config = dict(
    d_model=320,
    n_experts=128,
    d_shared_expert=0,
    activation='gelu',
    routed_scale=1.0,
    balance_bias=False,
    norm='layernorm',
    norm_eps=1e-05,
    beta1=0.95,
    beta2=0.98,
    train_tokens=218700000,
    steps=6675,
)
Below are experts of layer 4 (counted from 0) of a mixture-of-experts language model. Rows are named up (a neuron's input weights, with its number) and show model dimensions 128-191. Each number is 128 + 24 x the weight over its row's rms, rounded and kept within 0 to 255. Numbers have three digits each.
Before each expert's rows: a language model's description of what the expert responds to. This comes from a sample of Wikipedia text that the model never trained on.

# expert 22
It responds to: Nouns for places, land features and materials, often compound pieces, such as River, Road, water, north, clay-stones, mud-brick.
up0:068106105137128145125142145109075143108087121125170110189119176153136134139148159134109152131137130109184067133131132106142115143134122081116130168137152093120158139117145074109110102129127156
up1:116117122131085123102140076160142095122131118118145142166144149103116140148152176149095105145083142151113071116164127141148093140179151141123131128131127141117081123112099126139138138106146142
up2:149117125147124120131133116157111088130143123138122128139055140117152142151137124142159132125121128160131092173135181145154126114102144143145116125157146150109180102110166152132149131066123133
up3:124147157138142094164149129137135130116089175077130137112140134121106160117160101125097148067117144119165131135121083160127098120117079093111107120162130137126143134115112102127167070153135132
up4:164082082137153096139117161151116158151179143158143091110181113136099117112140104158086129126146147108182102120151139113082126133130177104149151115123104118087111116170110161128122125106161157
up5:148151168113086146082144143131151143163138127156099132090134130139133155126131153092120069147172177141110097191121145134140114131140137152161164093126161150133131126121154147131162125120150102
up6:129149107132135060157117143133070123105116146126140116124125094136111064102113111128132126150114141140135151151134155096100098097118099158105140124126143163121195116126142125147116130145161115
up7:124086132107105138131112114172101102098090133119111180163102158115152119139133125131091143144132124124132101148113169128121143143124158130129138149091106144106148164087086094165118149104105126
up8:107111109117132133140139168129130145134112129171139127078121083151164105124112132117163101125129135132145139110149132119105137122133123153112098119139128134137124076102133178112128177133140142
up9:161137117138129150092081107169102169114129128148102102160129118139093118109146124098101129123129160137108124093129119166109101107101098106133126120118111138123141130164141092087169142125150111
up10:131095124104137139162080168108160152145094132144107081161127112174098090099142131148118120175167152146112112152149135122118088116131110148088102191166133164109145126120140149131148108149107109
up11:148142127141088088081094131156191147171087095098114202101103124108122141121147142099124174129161144138153149123122103088146160162112139123152148166145112125163161149124149127116161135115095071
up12:143138125171125115110109158124138108136182114124092121129096180155110102147117113148131152130102147125068160112082112100131130106144130153194206101145129093153150156125168108096146153133137112
up13:120129132077087146157115095135122139128099131120163151118089097151132156169124165120105119092133100187154096089135142118116095132155162150108124116105111128123108167136141133142145126141132139
up14:089124150142128155091112130121126167112126111135119124148191182097166148145084109138138081133162152078132125108146092154189117115134167166109150110140146120111131082147123136160103156161128119

# expert 56
It responds to: Inner words of organization, award and title names, such as of, for, National, Social, Foreign, in Institute for Advanced Study.
up0:153148133126138114136128135096149173120158143130141112118117166142136073066112131132125095080147139099130131137124121202120091135155091161115099137163153125164117198152146105122098123128152106
up1:205145140148138140171145139133139127120100098093139162118133114063149131130125128141096116118122123123117116129115136137094104123134099135155169130113134152166124120121122145140177134103138119
up2:107135137168075132169164113155151143141096131128110121146183112138099102135149163159130099119106116155104147142145149119146108109120121111113117130119154118098149132173119124148121192128133136
up3:135139160110120152112167150172168110103161115153131106097174148137106137150106151106188113133149151123138163106133178083123098099146133121142181112146109134153108109100105145141139158099151144
up4:112115139160126113141107126170073110105093128140095158124132138126156119110165146143097104184177135115121112128116146111087165116139158084071132142137158119141156156156110114102098145133149123
up5:081126114141131134125153145176111118133161089171130140130131142146134133109145122121128090108160095107086150148125121133165107122128126136131134122168141118066134213119148163122135125138139120
up6:159115123145130128141128125119094143135129139157100151106145131116131156143125142104133130126133111151178122121105158142130137111139084107152175106079160142148134054162154127093099096153138112
up7:136116129139103149170169113124175158111147132148147118119090132114120179124155142120091121119156175172181121211121130136111113164134118136148059081122130133125117150127139103107133089150124085
up8:189165115139159109133161151128089115138113165136138139131097122109085101134116134139114107118125115112161113186152159081143104153137186138122114128140135127127124107125119126116124151134119046
up9:172085138160146138134129112145122142105081134096130162142114100139137130107120108113094101154113107079112151125091142141145137140104185158133071112092155138137139085150115119108085096132129145
up10:131137111142089139182156143143095144118163142161132132143122142127094093113141154107104106145084138111092125128115162103133134128149111139123144134107111131110126125125129151145112129148166141
up11:127126131151107126122142121172179115145095111106149096143138125125164130130148164140119132108126135116168111095114111090173099105154127137121123129145140139115121156131150134131139157096111168
up12:112144164128123175099108145135136115128134133066191153082106141123135129114133117110114179117150137174121105104096132158113113113167127129122127130116176142151096154111146104087085098127124121
up13:132146117161128107097112096181117131099165126086117096160139119106121120122078084132098132146113119107140123145126153123121079113095143081116135162127152098175124153160160120108111137118141150
up14:127111150131111163136146150129181108163093167138122145120163144128117167116116140112138113096167125138096109188129104101121137135155144100152107121112144142114171121103147082094135166132156097

# expert 46
It responds to: Commas in name lists and between clauses, plus semicolons, and, including, and year-comma tokens, such as Consort, Throne, Redvers, 2015,.
up0:155145130129109132149121137139132163110094119140115163094116108172093126151146101151151125110131082130111124141093132100100097097086078128095099114135138141126156091125162150139147176137134104
up1:140143128127162172147164180092150154147113136150084151069163163082142156117174152150123085100163144162135156123170106127133160094158119135146078108136133130111141128151085132121099149118112102
up2:117187081137125126150145178123121118099107144158167164131150098133141133158151169137161143128082128098086126122140117162148086075145130115126152126069069135124097148133152125141122085150131127
up3:080117126112126115142150095101161116143117078205136110110132170115185165116105100157114162116105107086130139114129140123147139104107093127113116161162137148150132135085184125147110185098136109
up4:161133150124141106123156116137127152128124169118172103172115116109114118167112137107129093134130178109084123121113120099151132166102167121133161143155162106152110136132110170156115139123115164
up5:143096117176145130129124104088142110124156140131146099175145112144107130101105116116151089144118097124126197100145124124115147142165135131131063138149120152108118110153149092133088135101131120
up6:097142123118131129144143155120104122168150095088135119139121107143161148119189113128144110155056070157148118113127166118129130130110102139108105123166137090140135108127130146154128121124130157
up7:106107141146085149143158115098144111138077195118096122097149149111097141149143139112138125158127156147118158132136110133176117126121146145124095135148125148125142100144107139108180130146122119
up8:156136133133074145142116158134154141175129151113129057133128161098102125136135113079107076089119132079110144105112141120102097080134126140159114161114123114133144165147159127130121112129105119
up9:119151151123149134122124146156159151150134173132079097067099128136109157128091203183146145109126140183136121091156146170141082121102119125142154139162137127108170097115089090136108136125127130
up10:156141142095125097128164155122139151121126123196137094095134137096126168156150133169164117136144132149149146141112152092115084145150125123118165121099124125165103123110129094174112060093114140
up11:110142102110147161128114147091152119141125127176138073135152125123125121090147200090132118095106162127134096140123118169208117156154079140143125130146134106177152109135128156101098148131115127
up12:125110129123078120109151142165141154139114134138140147107151102127132100134152143133146113140131147140132096154147136104134163179166114138118177139128095109143154135151103177101103181100088168
up13:130124135131132149121135167114138116127133139150101110146121121102129147154080106141161146131124125103113162129123052123125126137121108099118119135127162145143140100134121144164124090150108098
up14:128115121141113137155134131137075135130139151126127123129106109104141130124172146148152125108116162153137102143131109107143112141094160135122109137091147123133114110154143119141099093111145096

# expert 3
It responds to: Commas, and, slashes and semicolons between items in lists and table cells, especially species author–year lists, and odd word fragments.
up0:136130119161125173126135159113150161119123102099141111103124127131154113119120129136130132113090136124142122132153160138115153148160145088121148124146137130129148127165171133151167140095147129
up1:162106111120145116120127112124128144146116142090109155116140122123140123144126134115163127099148126122134095089139150119085115106152147168138137145085098125143117145114113166144155155137098162
up2:108126138156110096120158114182093182163129118140176161109184167127162125115118108187112110077159149114122129137100138130127159122131135139138115109115113191109146123109127134133126149139148132
up3:138113171106127138173158117171080144132141121159111114139175130121123136091126143152126106124088119110143105122129084125127139130120143166131157154085148116093099149110109144151165128165153135
up4:141113144139121129173128181126122146151113105159139096126070118117117133167135101125116107177113132113160147179145145139115133156131106125117122144154136117078099080162133141145098163112102144
up5:119117146133127147096113119139136136133145138128134116122127156097082108138081171110145121110128130141149128154125149137084174150163121140161127127119096147120139156184108132120100156137148157
up6:137132077114162131112191118142090139137096127121141142128136078109151112160092100125094150112132123076145153125100147104086128155124165124128119101103115146164148107088169149151131163134097137
up7:124134104129060123124178161148137153137104136072137118120131072121095104115171140150091137144150136143117144099085105099115139091110100104130135142111162105109126104129128156108164139153083152
up8:150133095106129137108138100129151114138140156084128147154114145122136154129112118127141137119120090139137083114119104145152119134104154137147080128139132139093148137186128132129093105145065116
up9:109180156164123136107128131169098122135141156117097117152127122131127140150128136132112143132110128148154147140144107099122119119127145132088154146131099078154106148153127096132145141129179181
up10:149127135089158123149120103123146082167096114141161144126098146121107180121111134113156097111126114134068110139142121105117149195140138096142116117133106124138143092055165142121157111088102097
up11:152134142181134145122150124122125110145118114111161129129109130124170092097175108118118068129120168161091103108094105103102138122131108140130097137126140126113104151135105143070119150116133165
up12:123130091152114121107123162159129147135119140159132120130154120107099108135136116168138140124124138134127143140122113144137128112133125115112123168099140155122117116136121108142163149141100164
up13:109162141146124080143147184110156144182126130123112130123131131079117151130080121156135097146107151091096169121135111110097110168154175131109143111120114136167163099109112151127125178143100180
up14:126104095105099108133084111123101131132103099122111122130112167121142112137112112074164150146074187126122111161133152172108134105113102138146115128121083122125136167066161118178122111141126144

# expert 24
It responds to: Tokens opening entries in tables and bulleted lists, such as position codes, country codes, model names and list items, like ENG, JPN, Mid, RHP, Junkers.
up0:091124108136120138118183124132153114150104150113116092167124125136115097123121115135138136126144092143143131098128138149147108157133128107172106154150120116120147141116159106127122181100165139
up1:097145129146161153097111123096125142099104155126134128097142177124101122151160143114162099099099132106121109082121131096128106143129060151143157150106098152131153095139069117124127100135146072
up2:074134110115120144119128138072096130112084118115082161152145140151123146142162109148143121127099136113077157094131112144119171143129133132162175099111117119152165105128132114095136114156151140
up3:155113102161099144098097137155143143158150131143076127122105129102165159150116138146100104104105119139119170176106111100128098150123125176156139135147154115144172138075127153124120153126087160
up4:127117162160135126125139145122093128110176123114115123143132117154142117107142156112148123124104129102146097149151140090141101104136119137119097122162118108114130150092093092124108101167142162
up5:152115141121152070087118070133127165148099149169115117129104150117066122163144130174183169092106137127153127141150095129146126120179150099100169127138151143153148149097133098135131147127124090
up6:105111126165129118119178131108153133137100133052185140134086134161166137103115119132117145116128078150137114098130157129146161108111135080104051128140114120169076141123156082119127167136124134
up7:112115129123119152086127175086114146120156129170104099130121114126149134117085112149138115129126165098134142140114123149133120131108125083127116148162167131095106084081084116157146099147129152
up8:078114150122136122152146114123166135142104095142152082109142102098108116130121116081123117107146168158113125135102143135143114119099122179144108131121173155154124176164173124117119129137114140
up9:122141114113117134089140141094104074083132101146108086161138079121128157161169138111134174107105106127084141142139109156124105157123105153125126159124139143139113124119135115149155131162137114
up10:085180071130122115085152129115095148115177162145124150126195120100131131124116128131144162116103113112131181157144126140139127146176121140162137102124120131124138132123110172143102118132153164
up11:120160135148140115107126126109179168099105091098108163123149177119118129169150106130103145112142126130128132115098107124087135112118113144155105104167091145137158180095120137105128145107129111
up12:126115114116144126133153140142119110158080126141153159111155144136126108133107135101144140117176126128132111125198162131111090145126117101090099117158139115075153169165163110125150162127168170
up13:125127110110115143145119131146103152101125113095104143161152158120137182152132145119163159133155148156156129099123137121122119118116089117115165100129120108143125120136134107090123135141165112
up14:127136171163121153118127142107087134143118101157073145159130126166124155142168120108124152163138135128125136118113096141114160139160138186129173111106086121116129131161114128115143106127167113

# expert 37
It responds to: Assorted tokens inside parentheticals and table notes, such as months, list, 3rd, historical, academic, with no clear shared pattern.
up0:116183136142120129085111117125165142134138171116123105111129096128128154159085142096159122118124140127182125123148149114153157125146137123147136064195107154088141131135097098122123158134115140
up1:146142158119140129144126121148104108091126151120134078133113138074130098149162127124120144123143151110138142138168115141134157162123090099084134134139119171065076137118191146151103152153128146
up2:124136121134099137066164120152116145120152093121160100128115132106129150130160140115110137089149172106142153102117168143147085136122083109136104134144155093146117172090145075097088172141142182
up3:121087131123121108104170116139112121096103135119113164112125119101129127139089113106103150143116134111094130154114112128160173143124135083118108149118061154157094124108187117166148147160105113
up4:136128124137150093161115104157143138121112090122133113149123087120128110075136126119091147132123127120148096146106132142120099127083161141119122144157138185122069186100099138156059078126122117
up5:116087175133121150110144094150138141110132151140127138173111161114098106140107132117101160133125166184130100157139126164140124104145137078118134128140106115141082141158126103111143156145155131
up6:145170107080150100115096094115092115133112146106096057075149142151070125143134165124120146149128169150166099176178141061148120109149172110092131100129165120159133161146142125119144162137125123
up7:115091128169133144106101150165138141128123145133115147160145138140148126182158112111144090124159114150109125113116122133105123102122115132196094103137156176068148174189163094068140127137089172
up8:145146137132086131163125113126150124106125141164164147139149167115136093162110120074158119130109093100152131121146156143135149122142147093143158061130141136151140151111092123132154150156106112
up9:112156155144131110137105136145102109140112080140177121122112185134139116093093156128143094124105148126113124099101100139139128110116120132155139094110140126104101150059150129096152115143160142
up10:134123155168175141108115130108113118121129114133158146156113123129153144109110093155147131102129156134121117140170072149096124144104113118123110157148077146114109166109126137152089154119170117
up11:141143154069113167160119127128157151120145127132102106122142127110105161117141152172137143137145153146162127119135111112163085158076105112101141092122175124135125106150125127153143078153146198
up12:104142112097157148067138122142204117119186129120118097169165148155154140110159100129134119140135119135130134094161147098140136109101132126139131130131121080098104165088142135055145114174147132
up13:137130154120149132117087130149158110138101133166146120139121114143125080138136141120116136112184161140119139103122109118143107133145114106147179114147168124131154127133135131094107161072103100
up14:125112045159131097138149099098133122145138143176165132084178123137145092109093097129083127170130089125109154149159144158122156083095151141130127142145099136124157155084167105126108137116121137

# expert 45
It responds to: Final words of names or phrases in table cells and lists before a pipe or bracket: Central District, Hall, traction.
up0:130144111131081142158124078154146125094108107142139115153133182144110106149148113081110128129171141120105142112127170145118165114121134119154104151132110091078127157125127134119173139144122110
up1:118154097146138151172167133128133146099126109113104076141169113161171127121108148119172142111165119099170109065108140169145088133120106174115087119152132124123154127166157120116123087138128152
up2:083108138173081135137122141143094097119151101168117100081129157143132114126120163093100169123083099141054101095104112180143137116124145099131103154170113093102103137111166069117150166102145113
up3:126136114181086118103117117109108129115150127155124087094123135127095144094113153135125133163108154117134105167086122131150085125124086122148117122136133093081129191172131137126154124069161166
up4:090118159155090129151138168160065148127154150156088114124116130127113127155107138122141125131163114106119099142160156118114100139117097144173048092104162112126132108101171145151142152113119123
up5:135100097106098086119116100148161132112168130147162100104102136104133089130155128141146115114141122148118114141138152177172117131135118165109107101149138131129121077149073114165112136120142112
up6:085148143117125123105152126152159129140116154107111113099120141139106114138138137172122126144104182146113126145124136127170113099149137109102110129109114095135109144097129105130155161138144133
up7:129127109154108109120140133093135118156089125087073117104120116156175174136151142129142136151123123114136114116145125117119113138105120151122081118166143127142133121134120158129146132137129153
up8:091091121121142130138106140165143146104112112085167109157106140088158092149128131149119122073126129144126091103118158136103112133130126139128148129182120147124140158125141166087156097148146138
up9:096109142142124173145143092144137138119131129132116108158122118149116179125121092169106111142121125118122096114092126068156142111167146101138120111140090154120157154112135112143147154145102125
up10:135111115138166174125144169132140106146092139144139172138129108160142197106088129154118153096175099123118102138121134145140145164129138154110134125127125135183113131103165138108111172120137129
up11:143100114109118125077124138133135169150116115123151122132124123168104128122137155103108119111156111126144136166132160195146172152097121170137120155101146122153107156119126086101070132124124124
up12:111147114122115115154133138124121171126099142183129120128111091139093078143115117130102126140172134128116124163116133102078159143120147168151207141155131147157142105122088123082102134145124113
up13:164180109077121112154090112081098129116122153161136106133173115143164145147100134132135104133158106107134132130144121114110152112098139176083138147120109170129157089084131091165169076130148149
up14:141150189159109112089137111128160137104125090120140147132133155177141112151156134103123137126138141110141114145132149107146109109165116127128092140125108131142112169145130094126173083153137154

# expert 42
It responds to: Hyphens, en dashes, slashes and ampersands in date ranges, scores, codes and titles, such as 2019 –, 15–17 months, FIPS 10-4.
up0:126147115156122112136206134150138115163132094124122099128146123123109138088137174118147140166112178117133161105106141102144121099114189117141094168145111166126176138120131140154146115131106103
up1:134113127149144143092127127124154141158068142105113175122158139116117143121146108147115123094141131134144129143149139157118095140116158140140147071144154126097120187115173121119118146149127129
up2:122083139151124173164147133147148127114068110096159100199138126117170105127136155109131103104150114145120175156151139131092149123180113177136084092104155138134137131157150095112158109167108103
up3:179121141128140166192197110132145115131104115095115156155148143136161142116136121112198132100095068127101083150130147154119084113133117134119121138130135154121098133138120125131129133150159143
up4:106085079141146082097114133124121133128118165168093136113113086161124112141147161164164113139082114134161093147171109137134167160096129157135160134089133119145103107131126127106153166132105102
up5:122113172136123130102136110136123120121123083133091158111117140134139199157165091120150126115090136154122158132106133162126125129124111122128147115111138138122094093154157106137199106138164125
up6:123129139145126094157126134141091134091108090115162162142106110129135172122117139062151161125155140127117148129117123119138144108141079118147135148141103124125131142140105084137154110105134119
up7:106130074105124129113127136136138142155133108149095185133098153111123129127121093093125107095116158146084101143148155152076143120115112150135087107122084130136125148124136161190108130137166141
up8:099154115124159095117126138063117102115107138130126137169140154102093140141155155158124089187132158094131100154133095097135128119145141155120147131071190095128147112127122121153137154147142130
up9:142169139121141114126143104123148116154156161113103124114115174127130091134115124114132118130151124134108134085137138149117132093118095170160132142110141118124116109145122098081144120082149112
up10:132129132126151135174115176122132140158119115134128150125139145099131160093141137110131098174114176105119164157134126110143135162133135143126123123104133147118123104144140131123145104115153124
up11:143129122134096136085134133070135107125139162096137167118134104153091124089155149091168134123134095160109114152124159144095131180146125113122098127129157112118149134141186169118133141123138186
up12:123105125144146163103108128115150159090102093140103156129124128156144153107111126165162124159147133095118139153113152166139123100132116140113111154127102137129145141105110129148152112114132079
up13:137112106134121128118129131110137166136116075166115141116142130091132117100140129071150118130091161125117147104117140171183103108106146143172118112084152118152112153095146120142111133121101081
up14:115180116165121084160159113105144137114163104147099126137135163140153167117138147121135046167150149120138092126112130124159101160104097128144141068124132109118128116152114114128153129091148121

# expert 57
It responds to: Month names and date prepositions in running text, such as on June 5, in autumn, to March 30.
up0:109108130143149124128156117095105095120148139092105130191105122148156143126129105128162135126123145099129157124170130161141136094135102137109137161120135128103140133113130139076158124119122126
up1:097135147115092108147149128091114152150168136122085139107095167128141181159098133141087128185120153132132131197071109102142163107112138134093107112113154117127119112132091155121090109138127121
up2:132158089140098121141122116123154114154132123118135181157152133132145181134121145091117117128131129161149116148153125121134074099123089128135118113104094108117093107114166187088111106125097128
up3:137164106154127104160137142126148140103107126135126151127115123144134108140132128112105220157099155105106125141127110126115123129169134156151135135082131120125120124098145131144118152148146145
up4:098129102167182133113114208138135145098076096132146141092119151130087139171092174102100113095149132127111094168116091134114125142121110129151115147122141126126121125102156157159092122132111108
up5:154099132131148098115148127105153091125105149123155135157065098117119134122103148134129142149163115136143097111138138118181145170136147169145108120162133181106163163097106132098133144154144113
up6:171174162137099151101103137153130132134149106116116136160117188113108100105159130141108100124157112132154118152084130118125090116150152141136160069114136113143131139114109072127137093140127085
up7:110125081132111131110133115144118148148110056105125075130103117156110141123122126160110105124078128161122136116110116144102156148107160135111105148158123148117130084102130124154108137110121148
up8:072144151159123119114120131128139093123103134118089125132138137154173140122114161111133133124098143145128104117089111158138114153108105141157153138132082101130094103136148119094111167151167150
up9:151108063118107106145109109113123108135117090109103113136115120123151147117119132107129114114126139128120113144167151134132101155127135142146100123143107107087082141130137122145137098164095135
up10:168115117177098117108099103105166119128105151140120115120166137118107094147131139149140136154136124132101140117183121116138079142134129131119124124139150138092147108117120132109140148133140114
up11:150132125138082131128117162157137147115132107107121145158143143108115109137096138111126157128159096081131153113115098117122069121168090150160179113123105131105157133125092126140102135112117147
up12:140130126140124139169141120109134109117125122116156137131126117128144173178156126137174127174121109137157098128118136132097128152171142158134109112166152134128091118185114149112138121080125144
up13:113109152129129137080074117106106130117113127129135132140156128164083136132129160088146156091114141142126127137120169190151183148105120127143160138151098148145130147138144106134126136153119116
up14:104150140130149127141104184112128142115146143140165167120162123073131182112136135132121151121103136128101130139113096180180151103168140146118123126125132108139129122126113164096096117094135155

# expert 16
It responds to: Opening parentheses, quotes, brackets and dollar signs, and the first piece after them, such as ("IDEA"), (PDPA), (1992–97).
up0:162058147144137145136129121126165111073110103143102124166160151106137082090140080158142139125112127107080155144145146150154149109119100124119114160119127167138142127115135149163128143190171083
up1:118137116149175126091163143159121129153157131159114130095099138096105127121122136079102120165114150142126127149151067136112120134127128140127101159126130126122127142171111107136127151084114124
up2:128094123115121103144159140098091142122111122148137131139168087098122134119111120147167130104146167107130118134159113134090089157155108155127124140153133147153152130122147187178150166132151139
up3:144110103127114140113094131125154140148124103127094128073078144156113135088132173126132211150120101152131143092116172152171161109116128105119111130160111178105117140120130114128147112110130082
up4:133148070133121127162139100099112142136131124124120128109125118134149148120149168107148135156144126116154120138141135126138130123136115105132168127157145137127126150142173117147156148171172094
up5:097105139179098095124149124149118109162142122144114171113116105107172091092139168136147094153108152111138122109108127110136139170111134136134130141102099141097149118117164120156104152079102128
up6:157146129143129150125090104117162082131083113098145134166101166106149155112134156088145108089086155146107078112119130105133115109152118119160099152112147107150125115128142111132156145111112128
up7:081159133143129142122122170105092119102142184121112168128114156114145092137103141129129121089140125119122134138113143077123144142147113166122126135131174166140111161143135180140085134113114103
up8:145145132116116166179143153169094113150102159107122142130124108168119145125146149086144163129123104146126175128074192112112107175067142064173150142122100137149140114155139079138149148150115136
up9:157165144103123125118126132143122099120165121112109142132117102114120087118115150124148140158133125128122125128122141203146145126147184125144146117118115169113146083150116140079093065112109118
up10:141138102112129135124153127139137133121134165099127123164131125146171133139157148150140135071092152133175067085143129115124146149168174140130138137109109162117118166162106119124111129132132121
up11:107139148121143138094122166105159136117105144117149113113149120115131145142132128126072091102110106121121084110099145124120165106143113125094105097090104136162128089125112116118151151155136139
up12:139132128147139147111168159109142151104103139156100150147148120127112100117157124130115135125131130112133122161104185149140153141124107143135150103102134130115156139167126118146108150111170136
up13:128157135093153113122114153126179120094104092125165114132161114147126117138126159108110132150109148124111115119121093122125070130156112101147128160160135170141118106144069140107130138160114132
up14:111146110125155081122108147154124109110154119123124133164162083135124124076150143111106144115165102119097116147122162133144109170113165116175163115143088123111166127131138112158113123186139179

# expert 52
It responds to: Month names, genus and family, semicolon-number pieces in stat lines, and assorted mid-phrase tokens such as age, Inc., It.
up0:145147130175128133126137163111163137147143123157102133153114089145106159126155150092155132128103124084149107122101132127152147157124109144103091147151153150140180088208123134112172086140124105
up1:126105134091041136122165174134138121129126143133134153123119113121113129121134157117173104139111131162171093114135179147149130141111094086108138123156117108119116113125160135173140111114119159
up2:094126148111113103119111167132153110060113097132086119122123158110119124127092130140166132130106124136124095116181168116125151090119099129102149135122132130162153102093162163132144158129125117
up3:136091175096120094096122117139175121094099138110128112106115125137133079129131127160159122151099124109132110095132145154159103138107102134127146123149116156123153151115118123149119140147115139
up4:123149091123105106129118109109125145100116153095132122093118109124099125138128162106102112130107135111141074150140124153129157146153105187117115121105078157106131112113130093088108136146154132
up5:110126148118174133106108134124097159103135155101129150200093083113129135108167099098156152144165141104128101125190090163103141143112123122119104130152141141124121117125120122122131108169167137
up6:171159108102139159148131124128136089092112149162116141149137096126123115122124142117113161145112088115162106156157148136144127119142112100120131137145149148102175132138086139139147156117105063
up7:132134123139133119175162116119083137080112126139149129138142106139127131141141153111127072128144131156084122148121135134155149112136117107124115160092191108160125107103113139123105130142162131
up8:108124114135127095107129124134131138088128117176155142078137149130155121103092107128153147094112153143173110121136139154150086119112096100122099170100126143114158147060124135158110153124132093
up9:109192082108074094140144148127128134133172124125106151138086114129113151133162123131136166133138149116123121137080160101138126098117094148159128120110132120151149115131119092160187127126148150
up10:147113113126116132095124124115131119089115095170185118141140105133133109092119133105136192138126130137133154095148114177164170130117117128116155128124165135139160080133171088066087163104134100
up11:073134149168098115122137111078139153130142101129111096124130138138116132119157135103119158105121125124129145131098144151153128153153173107133135111132154121134115110126146149146112132102163110
up12:154114171181154121152130134129141111146105098112143182140147086139124116125123157135149124106110096136108131159128130162145129129152151123137135133148149142126146130170126136122103115113084117
up13:133151149146136115129135128126110138125172117142130145129090113113080160143127173115126105103105164153103157137111148092162129135166099171128110113106172179101121097125108121105126115107108117
up14:141122169116150134168117149115124181107095123101123167145121132109117150151162141127133158145172137088167097139112146117141157142139090129076137096126129153107141144117110132117097130139153110

# expert 27
It responds to: Table-row pipes, byte pieces of non-Latin scripts (Kannada, Gujarati, Chinese), and abbreviation pieces like Hrsg, Op.
up0:128180146129154142111136165073145164111153133100153124113095112147078140114152134125146135130097159147188118167158105112114123113157142163120112128099175126096115149113122115130112108150156105
up1:123084097111104107150133134134124134096140121133117124179155107131119117119142151117127082104125135160128113110102129146165088127105085141138117149130156111138157114123162141105126160125141191
up2:148117159178115135151143136130171141104120172096124103129147162099159182137137135133137171126153122156147138074135119102175076098129130128103119121145173170097181136155135131159143113119128158
up3:119154112121140091129161125130141121133099135160133139089102150108127113107120139137128147146137145115122089084129142091136134156139118152130102144107089137106171105154117141120125108100135095
up4:142126161147118143155153171152137120186093139140110107124173077154116172128130137125125121097156103160142146170122114113127084112131086136132139166152125155122146156135123102089115138131138109
up5:160105101134126177103120162148123153101130136129115117117158104157137109135150179108150107124123093151123086161086132108122087121113130161140129159141121187117132167138158119125114115130145094
up6:154124124134135160145126131143121152108130149113095115128153122151138133151144115137144125114178101143111124142200133082091132127126145129135142180131105150117128101124170126145141106158159113
up7:156127143122127116147136105111086137119088124122148085106131096140111137148170144140125135116152152139115059162144131136125078116153174101125115096110165120131076134153093097137147109152095121
up8:133131103115115141130113161112104120170126146126109111129132086145112150154130104159175110139112125137147092111125138131142132149130118151119168118129114171106129154109195139118132169126137096
up9:140112161160193104137104111158135167146122119131166071109138103126112150123112124123146142121130098136156050126173141099144129160100124142098123181127145123108077127147128132124134111092135122
up10:161100113138159105129111125140097132098150148081131107082118142119083109104127126147146121133090154165164159154121117131108136077136125127142154193164159107114129131117114141118139169117147118
up11:165137088164137145120118158102127137098108142139136161124120117118113110154134132103115144134138155111166135165134149101088107140143137134119149137130150154101107109115161114086098179135145097
up12:129117106157132125168138136129105102184153131136172103135109119137116122169154135137165137118142142170134117126114158161147128138129108092134126119132109144104124142144109106137137153135132129
up13:195106115102154125135100131143175132140099101162124114095160123129126137119115152128135139156127157115169105136142167089155112125116156126124127136194127117150130114111105149128150104128157127
up14:147129100158114102109120159115181130099111137160094118086122132130160174160101124137134144116154117153107130165131114097121133147148133112175128110134122146131118121084141130145148141125173093